From a checkpoint of a small mixture-of-experts model trained on Wikipedia: 32 SwiGLU neurons an expert.
Below are experts of layer 5 (counted from 0) of a mixture-of-experts language model. Rows are named router (the router's row for the expert), gate (a neuron's input weights, with its number), up (a neuron's input weights, with its number) and show model dimensions 192-255. Each number is 128 + 24 x the weight over its row's rms, rounded and kept within 0 to 255. Numbers have three digits each.
After each expert's rows: a language model's description of what the expert responds to. This comes from a sample of Wikipedia text that the model never trained on.

# expert 20
router:130148080136144088097142113116102089098139099154174123095093128101138142088149130114116096121086119148115183136118152145108133154127156123161136140125110137143128149153135082139089170083143153
gate0:152147139114123114128132113162121098157142094112128125122106099104123134095117139128120111105110123128143180127118082093131102103116140109114108147143094129126114140108152143109127128134116167
up0:125143131096121121109110112148101104120120105107153123089101118102136154092097113124121085108093093120119175132125101117156105112117156118149112162166096120156094147137127124116115156128159180
gate1:101100152102116098131104087135125154109117118120154139098084120127176118101131096125137127143099105122132160119164140084167091141162143116172116145149136129147167122151109134125124149127198129
up1:095143103140097132094156131134074187150136138095096148132107102080146147098125121134084133093109140087101127157126099132123109125194101104160135121153115090119108145147089194171160129086134106
gate2:120056111122123148125155171145075137095125129142137138118117149134160160134095114122088164150122137161119119123100110137105102116146119092114108110153092157150113121117118126129130116113108108
up2:145172139142125137141113094111163119157159139107119107171148102154100073128153150124156130099137132104129122121182116096156129134116131179119160109104156096104137118114131137120140107151159130
gate3:162124131157114115115170130111126194120136120117155097131126156091131114116081147124149147109087133162143150128168085141111093156120126148159149111158171126102170154138105092142105136095115117
up3:127104139132136164141123162140125106148130163140087168149137081175120138136179134149129128167170162141100117133117140103152138085147105134099124108108080114123109117084169167111188091139118102
gate4:111123141124146105084135130099113134124114126103135135096115154094164088153117133130111108142102139160178140148142134137132121182103173132152091145079110128147111094116075101128114127106164141
up4:115149159095116120098136163115125159150163115153112151081099132091145144130163155144113160121106128125135107134117165078131158114164118120131111149154134110159120113130099126115146109129145118
gate5:140151138107131070129124095138133095131087128110193105091111158133146133177085126111122078112099117121124112097144131122113119154145156159169129147121113155122112096134116097154085172086139154
up5:092077158108087097134113111130118114100129163130141118127112157140093102162112109147123132089164115119101060150124111133116127126098122153116121127134161040162083151149105096145138134109142099
gate6:111167118126128100121119113146173118112118111098133124089102143113151094130130105131093094121086112108126117143118158111099145142140128122183116140089116153169086152153107132128102154120168144
up6:121150107122141173134128110181151140130097115127099079147128162116154142144135122106153099130135154133124123104141166123107133132068150106126103122128133095118102164129136125162121136122132104
gate7:092087084125158130117123130143141139083135174160145141128097097123145163148124122128122114128115132078122162143127124124165117091132102153146103136129105143142152128143106107140144109132143148
up7:134112119103103108136125144110139120135136127075141141113109139101151129138151115115119126150111143098137145118125085153089116158136133158137101132139119136134126142155083108189098143110146144
gate8:166144113159125114136085108149163099129145167108146085110164117116137114132154140141117146135124083117138099143134137128132133122118144125134162143072101160142145110158106110105134130135189124
up8:108078111116146151142120141137116119177116179134130119133162078107150151159124126134128124100126123140122126112127130135127118107113127095150102103098116144154173119059161104122106112143163151
gate9:133120145157121166117082128191137100131131134116122161158115133154173178120147131092141094131106116168102129094153136135173118112081144137105093124168089137143130147108116119122139161071128136
up9:125121131131119133140112096154140097119135108106133152117088142134196163141119123104141094129074088145146095115144155133164142147099153141139100150147116147152113128135090111136133182092137145
Mid-word name fragments. Short word pieces inside names and rare words, mostly foreign surnames, e.g. v-aud-eville, Vir-g-il, Dep-rez, burk-ini.

# expert 5
router:115181160146137154098097129136142117154104082115118100108137123125118132124149089127102136167101158114178122148142181159123132136119152159160141101138148128171139136120136152140078090131133094
gate0:112155121197142178122120131101110108162187133112152114087135111123174136162135122156126119143119167129162118129144115153132122132150153163128067121123090146136128073127127064067108100134147134
up0:117171150184135162142105101129146103130185109097138098078129127115186122142118132146119105156127149135155114147143118153119131136120155153132074137117096160165120086120121082071096090129151108
gate1:114171158140106074123143135134154135131150146116137101129105129161102133158139067134128101173117136116173115140138126076125153157114150073111123124113130100071173144128118099152103119118121125
up1:133073108113143184153139151152121098153106087160132144110144139118161107143100159101155105102113143120102096110085146101136102122155120144173142152125156178202119096114107109154164145148166132
gate2:069164148109096113100186163128184130093112122145138114104125167114129131154150090096095101161130138139171120116138160122133139136121117114130146127133124115136099157162123119136171136116148148
up2:150108145165101118141125182098104131111137112142133097136141191110122163104103115127136152178163123152124137101117128107082107104143123145144141153155148120128139119142158133125083140129148146
gate3:146135169127103108117132088139121094124130101112118130134124172102116120105167098122132110126147155124121121133100151119073118125126110131143118118136085121163094126166162142149096122122177128
up3:133153163109108095105147111142159078151126089097141120107136185107095132116142091130121114158147146101145114166101167154111143149111127149154140121131076133158068151161128132171118126098139114
gate4:148104147107128100149147114105124132146167109095116137139130127129141096147101142127171102138105122135094097171118148137148078145146126162108125108148134158127148105131113149133125098109135136
up4:099142110093160139160121163129063158123122142164141121124090098139086126120146176118172099084119138161112150129138089097138094130110113101080118156121136108131126120106120104104131111121073131
gate5:114115149146157135165102114141141159135069087147143111117116160098107109154159125132088130120162153122110132108143138129090102122139126153153111134153151145167128144127161125069076112138148117
up5:121125167155154132147112116157131154141083084125135107113119141110119108164171097133103116127139171121114132120141151137093103116149141169161129134130152168152133140118160124097066110135163122
gate6:137157150142106157123156157138104109120142105119114106084126178097151155134159106111156114172112108126149126148156158149137074134105133124130110116116123153120089153136112114166132112185157135
up6:110136121145177099121083122139150130137126131091153119153128131137076110137081141144131162092165165127123097098062105114104162154123113127129123144140153108129177106129181121095140126109135124
gate7:116148126112110136133139121142144140143129118123095135126153081126097161122087080121110129151127094075144087162151141122128145165120183130154061118142177139139186151134087135160126181139093147
up7:118095168134128138149125097120122156112119114104149154117108193110147078141142144165156106144118115118140152077140131124140115090137094127142152116105108151134080170113127119117153119109153129
gate8:094166125153142154151121123125086137122122124129118145123124122098150105120093153096122084174071149160148145102127170112113104135144128095103135098116138148144137120080076103107120129126130111
up8:114174146131142152144119104107118130134111086118146126109098114133168120142092116077097079172097129108140139126121149074099109165121162128147147130116162102147119150102094118158111162120151105
gate9:125143103136123153127100071101139068095152109158186126118185144144135093135108149151093112132116087123144118114097142128119168149098130126138123082107116151146114112126133123143158164136127119
up9:164099166123097143152151166166117190128130118097086124123108154113115153128180108144149123107131163145140125124132128133155116142146114092146156140181163101075153136106144125129119097147125128
Taxonomy and coordinate fillers. Invisible BOM characters in coordinate strings, plus nouns in species stubs like plant, beetles, cell; also table and score fragments.

# expert 3
router:156102116150108139118144172141123124153128181083088157138140116115087138144132116132159090159121132123113105135080149121086124150114143167114124116114098121086156110150152103108123144126122172
gate0:137099157152126130096111147139136121154135130130119121136073128107071145145090115152158116121142108113154122154113155172123108152108134130108119137146073114135147143156117118144103160137111165
up0:117116138173106167100135149136123117156095138122168158134127128103115134097094094122140093100114149135157134126153098129168108136143134139141074141144092092154155164172187130134139137142120156
gate1:116145151179092157137079112128148169160128104139095181169156102110120128081131110175119139127114160152158133126111128128141145140125117124135117114098104143115150112144109158136141133138121111
up1:145109136071127146114168186102093113071122115111166096081094171137130122117153157092148142152163132109108143143158104111089114110131135104089117111177129091139087141119138127114148107095134123
gate2:121184091137105136128168078106116114119123126135145067172138139134119093124115119091103105079093080116118104091121144096132158102172127119144133140110122119150110132161123143132135151106075132
up2:117151096134125086125126110120153096124102164112125111138112126126131125143096097130125107120103084100105065107112140123138147136180140139148080164090130112118124126122153135134103162125081161
gate3:098099091149111167162107145123142098141184127132131156138119110129129121104100146097077102137099161121135134153132091073143141124118139108129068116129136093136124140181126151058188151134114138
up3:150163144125157099082144098122126158111089110121138111129129126127142129151143112151194162111159108138124131112130152167106124118125123132122181135134119174110121104081129127178051119143164142
gate4:142087113120134103112115116104158112137150152104127108131098142103138130139115119116113117173125088136149101123120136106127131147128153162147144153076164100119144109145146074078127141140147144
up4:163165129107116157164143093134154123158134125143113112136129163143100133125146081125159125120112142142143122165122133177142129146108123131197115139130175111128153089147127107138111097133158099
gate5:142161099171098135155099136152133140115128097114106133093122141155167139132097105164122083105090107144090121103110130124099150121093148127110146087118119121136161139151129110158118134146099151
up5:133100120107149148130152132112142141138114103150134111123142112101120145124146116098100147164160134122167154114167129115158133079151079109163114108156126169165076107120101120083137103105172070
gate6:144129101123158137145156146138122120147119176111128123108140099087092129122126209109108150207124126095127130109132117094100129116118121139161136105114105156091139114182154116118116139081155138
up6:140134128127151135132127135144132088107101163127164126136145127085158142144133144156093141210146157079105134110145099118101148111097132160150136113120088127135124125163123139093128119100140122
gate7:122130082135147112143130141119157129104164141122152090123125138117113159118094130037106135158147139116114138124103142142074125158101160146125163134125109143171122098157126092146132130107167150
up7:136140143174157110106117127114047131100112117115142093125136145158152125146145149141152115108117135169129099079116134124088093113102130161114122172142155138117106152075141123140154147145125111
gate8:153116096107156146136135140122131140165123123101141103112085140125118142104134115123147145126134124118111178110121121165092114162145113113138111123151133137103149165160115109110130120089137127
up8:129128116094124134161119110110108142144115128146160136139140139164107122121134120139118130110123121081128109157125093138138127160149163096142137136123132092084179110108100129128062124151115131
gate9:146121151180100173141115155127122117114112120148105165149129134122120103084181107129129080098125127129155169153132123118118127121099121129090099101167128135091140141099113078140143158149152135
up9:102145099112151136118144105132141148135142109135132112121145119120144129158100156114103174158121152146104109084148136133112099124148113130152159158078138132168117141143157178130129098121122104
St and short word-starts. Short opening word pieces like St, st, H, th, b in split names and words, such as Longstaff, Downstairs, Hawthorn, homestand.

# expert 12
router:076127103139117136094080128124109097133110125151114114139139132113101154121142120106067142168145109129130129129156094134089156178125151120081150110142136094121170142149128140105114115089107111
gate0:139151102144127155139121103103147090096124118163128151124130157124097122107128096127086107151119103143140125081126079131089124150108102077105148150125136097145136094152143172110122146102132119
up0:119120146133109116112126180152123161122143119113123132139101112115132113116107145107173130117138119127088126149093161105113118130140136215138099121147112130114120140133107112155114121159117146
gate1:144090121155123107134121136131178076130148113138091179135085135174139123129138128133140157138125099168101082120160121090096088118111152074146142140119117150106082119134137111148139199112128150
up1:146144115124076113127094124140193131099115124110071150129123145132141100142144138105135159134131132144133154149135116076132107202141166107135116129130123102114118123161122171156126136118144142
gate2:095120115129159162117129106123144154182074131110111112125129118138130103122169113138139121114127110140162133165120133165143146154124138117141171097138176105114134117129148094099136094104056069
up2:150135078102144087141120154139127121106137119157104138122091116172142118132161099142130089115134114099094137148151153085167113136125145149122111108154135135160144105116128129154129146112153125
gate3:162116129107175139138126156125117114156128152144158152176151119135110136141055142144186088171131116127162116148142095119115131105140131173142135180090120150137139113126138096133117111134151196
up3:141100092138103110110164150170141116126112137066127131099125126165134132171146113156164143093119126107103144129100163130142107126114159127139108090118137115136114127099117138165132156136133111
gate4:134127148112111174116132153119117145158137142072125132168183115122102122135124126116114107138137112117156184151128111099149150148133143151073102061108105116127111132134145116102121152152135122
up4:135104108117151109142118132129136084095093108142134155123117156152107137131104135127133163151111125155106116129121103143123120119136140102143132143103132142145139117145141152171159135119113117
gate5:126085135172157123144127163116126103137093116176112123130150142076153136156086115121109127128126134138166119111153113144130125124116121128118133162116128139125169119140115134124113106124105133
up5:101107125143139155116119139123140094129031121188085087148113140101124138135125114130125132127126123109160086109146126121127159177132159138104160135154110114104164129143123157119128156089102134
gate6:140118134119123116124152168159137124137117136157128112113151130140101158092150149102098139185120128110127134125155102130115137134167133138112068116147123183202099122093121129186180125112121157
up6:143085111083159153132112126120131142134125101158103134137120137126100159100171107099130143145107126160162131151139119114165083121123152110165093136152144153127133095128136102137142134119113093
gate7:103126120149070090111103136104150091113189132157130116090129103103102164091152094107075127179137140140119128114136140067111130118161142129098121100129124130111126164130096159117124103098143142
up7:111110147131064096124100101159121117136159134172143135089112101110086162130133130132100115139127120170129105147169130125099132101181132141135128155134142143123110143137094164137165121091179113
gate8:101110128112124139105147101148126145141115146088122117122106118121112146140125138120089166135121168143083144104160138130116142128138121061140143124166164146132116151119101173174171099094120116
up8:126151110113138122155144148114156113098138116164099158130143108148143108098160109130131109097124087096160087153150106116164128133130127155121097121125076137120119122153152120094089116166144139
gate9:144130134103125128131133129137122144132108125092098158152116099113111120129134097158140138119124114113120197132140094111160136138116099131087097077128141095121147138089136150139098124130137128
up9:144101107158180135126135152136140117117134131146166131108138146098157104135133140120115098117118142167142103117111131170112093095129146157178149166126121162141127128138106084131138133137121144
Media and sports labels. Table pipes, colons and line breaks in lists, plus media and competition nouns like music video, DVD, EP, Championship, Games.

# expert 0
router:088185120165124100097157119131132110111099132123118109123086147093086138131125109160085092107148118084175142140107161155113118164137128103115126142147133113153119167126108157109105165112144130
gate0:143122146189128142088114148155144102179120151150140139107138112134133136061178098179097129104118160128102144105130164115140141140154148122172129156127083147131143102109112143134116127164137106
up0:126129110081152130158144106124098149075149097122109115141104164119131086164068147101152134148147100126163110168125078126147096130096117124101138108096158119135102159164133102142149136097128128
gate1:082153124121133118134143147172166117133131132119148123119118125070140108151110142114124096170114131090180144163079138131125124169147122063132142146104096139137154157150137151153139163102179159
up1:160098150161121158084139092115100139125091137131165134153135087177116100127087134138148127135127107116119122091095145117147079110125108121121085135148137093094143087139119127114104132137105120
gate2:124099106127159123120148140136140153100123126148120169162112156095122176099090136088125080132127137123124156114161153111086149101083138100129105105125131152143101095157140108107149126163109143
up2:101147125126137133118140143138155155106109116129137155132135171086092177146089125112118075138130136107149148109157169095111148128084141098107106128118147168176098132172150104099120155122141129
gate3:099134159076092129106117102115130131125093150118121103114092109100113143129138149107093159153089106097151099156105155117143184125157102123134114143112122095146101153158125138138127174130111140
up3:131116061087146087147123147097125124138136132123166080129186142089157130148126145130109162151135131099108108147110143148074153147140135175139175150114140151140110111095156116156158105125123188
gate4:133155092109160137140120086111189139146125113131115115127134082125152134160097139113096125164125145120151164145148152132117150134122140119142081143081149157111164098119150098114099106171135152
up4:145099136154103122118155142148088156106143154147118137157124159145112105103167115122136153083152133144107082116117121112135146131112098122134162111139117115137108158123128157149145118092112076
gate5:099168093158117095145117151104110160116148153179124140102138168166094114128157171141128130119127146125141125138119133111128107144132068085132154160090156135096080167137135137175161144126158116
up5:153083151103144177099137115130125115139120152120118122143142089106149186105113094116147119149121147142082171084148113114169164092120144129132145125169127138164145111150117108077121093117077164
gate6:131156146154092137160101123084129149093172126119114110123123120144175127094080071119138086110090138127129129155102116132152104113169133136149181131173146145153106106127122110089116142057126104
up6:112171150142129116119106083095135125087133130094125104092114141130155138131092081147115069105083114102146127116096139141152139129171150093160166139189125146146113135179102113119111170104142116
gate7:134128138164166080142141152114139100080149153154145126147127137119116163162132104099117120150144134127118136138130116125100135130146141089176146108125142136222145106119162128103118129101115124
up7:157123146114133116124153163166153186174126106115146061133125126150147103149116120122062115098079126115124148116110153107128128082094151165130107167157093119092122144149100140156161103147127131
gate8:107131186129187116110132193174120138135087126175128155090142098105115150134142127096151114148124141132129137173123122132142137110088143086134110159122095159118129105108102129125160124134118127
up8:124154095119082147120134077124130105166152159124097099106121178115159121153112113153101135131139153114129136114143147135103134149133091136101147127091168090119140093149104118129068163124131134
gate9:107113178145133122132135150133084133092123151133134135136083122114157119121141126090145130109135147125127126148159090148151134106106114104121129125076183149128140133114099117136102123150141146
up9:086146172120134108113163129122102126092113141121167128117089127116153111156121092103126138122142156100154127150129127164157127112107109105102123143110171125138137140120111125121092152140166157
Consonant-cluster word pieces. Mid-word pieces ending in -ck, -ock, -amp or -att inside names and words, such as Boj-ack, B-ick-ler, R-att-lestick, Rock.

# expert 19
router:118126146083101124122131138161128172131165122129117101164064134118079153100132097075135145152108113170143152167146131153128151118121138124162112081153128138129108123102091125093165121118105127
gate0:131160101144146144100090149067139103149145114148141123156120134182134104169150117120096131110115150135100146168123129126103091167124125155112171114128132142130100150110117123128131095136101121
up0:114114127138136126144176122140103144109090144121101155112172110100153137136125156176130101125140133128124123096124130111134137125142152139125124166095105091128129106170150152128098131144155126
gate1:130110114123116125141136180115139157145113140098079139170148137149079150143144104133095158145142162151170128141169114135113154094130116138164091097125153126067153148159123129086132111113139173
up1:121154107140116149116141082107109106100122139134147117094148116110162101130144160162138100128136143120097148095085118128118119158144131133102169174107109124140133087107179139141111145145089134
gate2:146169131112176151138134109088151146090155114096170157132097158123102110111149124086140117148123098156140165143136137136110140150133106133124112137132171077169137148151135084095149137103116153
up2:117145155088136126137120133127154155126167096103151133152062155105111145100117098080150140149117111142148154169137131121133158137112104114122111107154157100159122139117104102109163128126123134
gate3:110115165116122106127127140136131164127167126136174155108112149115130180110112082093150127129134130161166160141167125140159148162103186090136083112101123088124120139138099083115137143132151124
up3:088070156084167133137119163139126173110149082146155124159121119121134167133102156120147117099139122120110128125133106170138116089116136111087132122136135118144163093103117089099075131137123133
gate4:100163129126152086121164108170127142141140125145153139152126148124137117154152105105126130148101121104113116137145219094133164122129107145149163162114149107164135135162078134084074131160134130
up4:137123131143116156140095136069104118112119150117104128119160094152130132120122189164097134081137145159117147115104089158122086143140136114085125136117107126100148128119178143152131112100109136
gate5:148135150137113110114177089100091127134138133168133135105148095131147127148109126069127165171112121173102097131172162103103113112142164132138105133050136093153096121143137118145132156123119152
up5:134119084149140166147099152156163121105125146101126112161130137133118125126167145194109102087146155088142163099074098133135148131132074121121151143167113173109149142130144131115092133149124108
gate6:125100109129123133133096114140140117107079137104134097134129079118154127093152164149091168131122122110145157119135101136096139104151094151140117133144142109129177095103150146123128137135126081
up6:145081143113128151121111121136155149096090108106131099155121075114140131102107132140130189103140116108163158136128107139108130095139124143126099115160149114128156096113119147107135132136111090
gate7:157106175127113140130134140123129115133167104089141134147118162125157145126115115127129125172120119113153138161125121174140171131131134151143137075139129177149106117100125132162150127095113127
up7:140106114156136110155115101075125153148157126100137116162133125118128149133123119106115134141103126166134148128125103141103164095142100146177138109130160132145101092166149081138157100079093122
gate8:092141113122124163110106088092129165148142112113141109121136138151167125136114130118089092101119079144161122142131144111132105101113116108129167096127114129156112152110094109114128141133117098
up8:119124157104115131095112111136142163172126118121163100119114166120131153130100096085129130129135073143146115155144117111129144118096120128120136080161143138153118127112070113098147168141122114
gate9:123160135136125125099127131147138127169180115140113130094116153160080137118144096129140124128137125132158188148101140132142180167104148142136114097154131145100136118122107133157133118144106114
up9:132130148113126158117093128138157103127181106122113136110112112117109127079102127141123137137158112145128126166123080157150138136085128128141097118158099164114123129089134169132155148153125063
Word-final suffixes, table labels. Adjective and word endings like -ical, -ary, -ensive, -ating, plus the · separator and MPC/JPL columns in minor-planet tables, and census or election labels.

# expert 31
router:123091108142162121164145116128095123101103148131135150120140163140123102129127087149154153101110155149162111135093176115138174152125155140129165113175119162141122123115110108139070101122161130
gate0:176120137124120105129122190144086135159132145146117096097179111131123161133112140187139161117133150130130114116132121125151143126153158144106138126131168147119139114132126117119120081148139107
up0:157135102123161129137132122122141160181110109121097129126161158102144095147163119134130118126096117151112119099101164092190109133128106123132168129166155142115122127103116113151129121170108123
gate1:112141158131105140115162094150121121155134115139116149134157112130071119093125094070127143150139100122136078122119134208147119104140131125109114150151162142097124127152091112142129159108190096
up1:118106087135130113141101128096148142110135139143162089137111115101174145150137157157118131096110130142113186125147143071112113125151115135148123107115074138137127143120172160098124088134067167
gate2:111163087166129129112125107135112107098123153123160129091132151129074119150096155148135126146144133129151085125107121157117177188132163155132155105129135122195148123130143101181119126084190172
up2:141110177125161134118149084154170109182112144117140163150137121124143144116140107125107120089122129131135121102140137142148124124080121120114142090145173117080113125100183103074134125112095125
gate3:089099128088140115119155151111154145161112143082149107122111119116113130158204097126123144099078148121124102139116125133089105154103121132127114098134149116136126112072145110153128135119107166
up3:130122123138153120069173108113075162151135152193113124123110120155114106125176140133148103153109124154137138110104127152132125129135138126145108110148143174171099113096122129137138086125147104
gate4:114152107143154112108130091117063094145132124127091122116184156135140110123124092115147164126124128118161105120116136127125155158119144101098107109148146147147140091140153117133107124087123089
up4:122173127103162108116132107176169114105129136097091141174135128148093147114127133107138074144154087136150159104132118132160149125096136155130140092110123164148130137130126112117136123117149141
gate5:082097105151089129157145087137150078143103116120125140123077106155141162101093107127121067119123111136156148149113150145129151169105151125142106094116117128163143108159127123146109117109167128
up5:138152121104127114110113129121105181099161113125131134153160142105094095120184146152139145145117118118079093128136152115120094092128101138119157137141139122103095133098124166121155141170094097
gate6:097128111130137085109142168188107134137127134142120164138104136119125121174087083136139124138095145158164083117123136159145142131111112134124155149134105153149149143085077124146099126137149084
up6:114153154152144086083147115107112126203150100143150113156167141151091131120167134086148132139097116093149124123120110133142122140102142137117101117116136144066109131112112104154150110086133115
gate7:105123115137139114113124090104114133151130146132135149103141102151089153094098151136126100140133185159131132136113184127162123144122154117085127072134152148190103113101086109125116102121129124
up7:103068102076181124112145113132163137098103140126083181161108149097122095113135097141132153131122121146102114105129110123137135135128119118135128110152106122130114123127142125149103126177127100
gate8:155121132067171095148138110134105125153134127125103093173182117106122107159090098136101173102094098065129126117107131113144121164108126128142145078150167146104105104139103134092123110177124167
up8:155131133162085153073157157100164142128159150113147154114095141141101132128157147124147079133127143180133129126160110135103122098135106121127111201112083118145141142113148114146145142099113104
gate9:131130122114110134163151138135089088143133109138094141103152142132142110130178121140143172147117106108133128090143113181112165089180138089090124135153140146088108100147114108162118126123155095
up9:116100070169126139192160147170143067106124151092130162110123154137144110136154143159139120112150151134110101109137139161094143121115151170180151149143134112115155164089122146131108104141154167
Digits in numbers. Single digits and number pieces inside figures in tables and statistics, such as the 9 in 1,946, vote counts, pressures, populations.

# expert 39
router:107105175139129178141140127138115139180103127148079128097141140160093159157129163134100165136123147131129166121137151148122105102128122100138126061137094112100105143115069114116162103103126093
gate0:120091136150144146185110135118114128164121133132113077096138138139104135159119151132112144127118118142151100102093159136145133137150168112213124109145128092118091115144117081119124150107149081
up0:116106114137183161126095160115161128130100131177159123126107104149133110095140143148099140097121077168120139101147144137120089097122125127144158114150100145112117157156167124139135121151086119
gate1:141148160069105138133179140146119105126107103115098141127144141146137125129172166158125097087100134094143072119115097169107118132146094109137125129220106158112150106139109136092137144117137138
up1:132142092181111124141108104090129146099145136116161139132150113129124114149107118139153123129150144138104167116141149116135140133117126151122140166091147106154118117118160147129112133160134158
gate2:097134157114135136131120100166163110155099087137157143118131118125104147164088110123119153131147123127145164150123096120065109129120103139087106099149131076132155180137097102105144089132161114
up2:141142152105150136138098113130100142142118104123156107101092106115153132150095080107128149127125161123131171150136104114090142126100099140106120106132140108138149161115099147099127083144129132
gate3:093128154104137118162128157171111154147106134123091151133126143107108129102147070151125132140126116114142078112121140156120142123121133110170119151165142143153116108096090092110095114142066145
up3:127136147152140131174140129126099191114096167121153124071145112126150136180098169169049149117151114152140100134125127151155177150097141120179086123147138130130126134134161133127141116105157116
gate4:090144140149149088131093155164117138153138150139135128110140151133130150125118122112141161088110112158120123093144188123155130102146152117181143083101097127134120164091159134186173123120109145
up4:113115100117120118129139093094106116111093113160122161089132147144143160151111089188140122074107148137089133109104142124115165086098141105116107142092119126126119119141167133108124097169121133
gate5:184141139130145121139122109135140165162159113081132092114146127112170099130122118104116083138101110103138147129148152119113099123138092123091128122133106167167137140162111163148172159113107149
up5:114139078113120119123151128158101112079129137151132168153109121123128124110149123136140130111163148164108124124109105155104137112096131148127120174102124094116154117115165117105097109144128149
gate6:153163119143098138142138146103170090142143122116161140105114109125085142162148136091138120134092143097179135125092128178149135163130104116117143116124119125079111113124108096154118177134071106
up6:139098099110153102123131126117079164095133131134124131174151153100173099110145113168118112140182112160092117116163127107117137124140142161132097143128124149163160110135179153089130065124150153
gate7:133150134108121165114104118099167110150124108068117119136120101120085124165138148144130177141153131082109104107152151147106131186115154107105136110172131053086134099117129131097126143110133101
up7:125161151112142130109110139094120131133120146099137107134146082155102129171130133134102169136157137058137134136160153146114146183107128102144140096169120097080144127118108127110096092113136128
gate8:115105134119089117116145161129161165127078116085116170126124126133086149112149084168104124117114186090149128165129123145160120132113175145118143118161145165105099157098119139116151088110152127
up8:108094157118095133108128157111156131176071093112144125105149150152102167108120098143116137120123169104159143161143144169169122124144150123117133105153131175105103150133100140120142080084156125
gate9:068127154150163131131105153120163100167139104153124118115119150139116162107141105144134139137113125090144129129154144116131155141086118121165135134154180136100119113115043067113138109136167110
up9:144120142100083138137147109137110147116078154164131112143121113130170100132142141105124130105128130132148117140096086100144092110087099129098118163143127096135130121131110125139112136134118138
Sports competition nouns. Nouns about sports competition and careers, such as league, round, season, Championship, level, in "3rd round" or "Under-17 level".

# expert 2
router:123125150129134096124105136132131167173148109153162115120110130153132102131115122145160147144125123138126090131129121128079155123075121148147108141145089120177161104129095105165102164130139141
gate0:143124114102101152088147103131142156105087124141113115163120063113082163122154125155129114118154110096135132094124133122106146102119085131117120184124142121121117149130115148098152144103157145
up0:164124117140136139127136144116124130109152148110156147127169132120157088126172140111117105114080176177105161155120125141165086158144107151121168096117119134093107133135162147139117069140110137
gate1:115107120111111138074119111104146142132131129182125118108141117136143123129114129109148142138096102067116069138173129122132138139133113077146111112129101097107116140150077155161156189161163146
up1:144117125127102142114137112085135124124128116141154108125132132113131102143133132136128123139118101080099096148186140134141108152106087123135116126163112130149110174166080144157166154166151122
gate2:145158117111128098110129148119134129139122141138145155118115116131114092147107115132154155127156132171140130159115114108150137126144126145126143099131095144127070140095132149171160160106150134
up2:118116138173143138133142137127121119125147133127107111134138133137144142112146145110112104119096143101141125091162133129106130141112141114132106164112154106142147098160113114101085100143097133
gate3:128107119112150138129123110103108072130145091122086143106143119127180125117110088116088120132085118101134118141153138126152113113115117144140117159137084125138094149133087127138137106115150140
up3:112083149142147134149145121147120116143154096175122129075107118139170116113100073114109152103095145102142099132176111110114145126107151117137105148136114091147133098139090118125125145134145148
gate4:110185132116108106103123099096132154084141099129117084150122129090125157133111080120154128097183120140160134114112166121126133108104156106163115137133104092142114108114111069157140115150116133
up4:122142120119148120120141075113138151089145085141138107153138124105125128137120067121143112079134156165133125139123147133137138095106144122141139139145119077118113107140113090155124109142110159
gate5:106127167102086127081131095122161061126128094151130155135121132103113128124133137099158123147164080106122115136100158155149144155102126126157127153155118123107125126146096129151123151127167133
up5:107113150118094110092121111114163078106123085140158134129140142105147123133137121089148123154142101108127108132110172132148140148114119132152122127151128130123138120153112117144119152140155131
gate6:148137156151125140108138106119156126133134140095112137118150132102173068141176121097090106138107134090128137127165176120149137130136116186120082186152133139152107163125102131121124132131131120
up6:139098081126126154126122184110096122092120124141113122161149117151111160117118132153164117098137135153117138091112125144136086128148107112131178071140124152085147117123169125108158105132108143
gate7:113125149160088113149063112094099143136117128180191136119122152120125118115128134138119149142091140124119122139104109128118131160144093100145111137137161167142104146218097147122145144144154129
up7:085137112157136119143075064087112146130148120174148105114119126131132121113124137138141160135114112117141111120084102112080153164127129092148129155126125126145097129149070103148133167143152118
gate8:115129150088124132112117170125124107149157163148114141117092125094092137104136132121095133121112095161086115149125175162077105132131138144128078103156104112162152120123144135101090143093121100
up8:110110130096116127128115169116115138167160152143100126118089115110065128088125127139110153131110103167079104133132190157090146111119135144115099094150116087150145086110151130112096153105123114
gate9:129151169157126129114114169104141096156112109081139161091148139086126140132135107124057136124100156127109138119145121137154125163144126153138103146133172153144114126154163143095108115132112159
up9:152118094121136142128165130133111141081149180155117131162150139136140119129156161134157082144150135121125159113125119130140089086142115116125160120124097139089094128109130133116175098133113115
Plural noun endings. Plural nouns and suffix pieces ending common nouns, often after other, many or these, e.g. historians, games, variations, students.